{"num_hidden_layers": 12, "experts_per_token": 1, "moe_layers": [1, 2, 3, 4, 5, 6, 7, 8, 9, 10, 11], "routed_scale": 1.0, "balance_bias": false, "lr_router": 0.000424, "beta1": 0.95}
Below are experts of layer 8 (counted from 0) of a mixture-of-experts language model. Rows are named router (the router's row for the expert) and show model dimensions 32-63. Each number is 200 + 20 x the weight over its row's rms, rounded and kept within 0 to 999.
After each expert's rows: a language model's description of what the expert responds to. This comes from a sample of Wikipedia text that the model never trained on.

# expert 6
router,205,180,204,223,183,187,193,174,177,217,187,156,217,213,164,194,231,201,185,199,184,194,178,177,225,158,191,185,197,214,161,207
Description: Census and table numbers

# expert 7
router,192,165,223,193,186,233,186,184,175,205,217,181,201,177,175,203,179,173,185,206,208,196,199,189,236,179,202,227,202,194,177,216
Description: Articles starting noun phrases

# expert 15
router,202,226,218,248,195,185,204,194,183,172,227,202,205,182,182,192,181,193,203,223,209,210,202,210,175,178,190,190,203,201,208,184
Description: Symbols, numbers, foreign script

# expert 4
router,226,206,180,208,183,224,176,209,168,198,211,180,170,215,202,224,225,175,197,229,186,164,223,189,200,205,198,205,165,193,189,195
Description: Foreign name fragments

# expert 8
router,220,191,181,195,182,237,159,198,162,190,229,194,196,167,197,222,224,189,177,224,199,203,200,211,191,203,206,213,161,176,197,209
Description: Clause boundaries in biographies

# expert 9
router,221,179,200,194,174,220,215,191,175,214,189,218,176,177,200,193,167,182,207,207,192,160,191,201,200,177,188,227,204,167,209,191
Description: Prepositions in sports careers

# expert 2
router,220,181,207,191,179,203,192,188,175,205,223,185,187,202,169,178,180,180,173,227,200,189,214,207,184,174,172,199,191,175,193,207
Description: Word-final suffixes

# expert 3
router,227,186,185,228,187,215,190,187,176,196,206,192,177,199,201,183,199,209,191,235,204,199,235,202,240,231,166,202,165,215,191,231
Description: Sentence ends, decimal points

# expert 0
router,210,197,214,175,172,207,187,181,200,204,174,213,173,177,180,191,173,176,186,217,203,181,192,184,216,199,196,204,182,241,181,191
Description: Word-stem pieces

# expert 11
router,192,161,186,219,201,228,203,181,185,183,173,205,181,210,167,227,186,194,205,211,201,179,214,195,180,167,172,204,200,180,172,216
Description: Word-initial fragments

# expert 10
router,221,170,195,197,169,193,167,194,187,201,214,199,162,176,209,224,197,183,171,201,189,177,209,188,228,181,159,211,173,251,188,190
Description: Line breaks in infoboxes

# expert 14
router,181,192,186,213,200,182,193,191,200,175,227,186,179,174,158,201,204,195,184,207,220,189,178,196,220,205,201,220,165,171,211,206
Description: Separators before numbers

# expert 13
router,224,183,188,207,179,195,205,195,188,177,201,170,212,214,207,212,157,185,195,232,176,189,195,186,220,190,189,216,192,202,187,187
Description: Auxiliaries and verb stems

# expert 5
router,220,193,196,194,191,247,183,209,191,202,245,163,159,193,153,204,191,176,177,215,196,167,225,197,191,176,175,189,193,170,179,206
Description: Place and institution names

# expert 12
router,201,180,191,217,216,258,180,206,209,210,206,200,181,197,176,201,216,187,167,191,168,192,208,200,209,175,168,228,190,202,165,197
Description: First-name starts

# expert 1
router,203,190,170,185,215,209,196,183,204,202,231,222,218,188,174,200,203,179,214,230,211,210,229,163,235,232,177,204,163,193,174,194
Description: Place-name starts in tables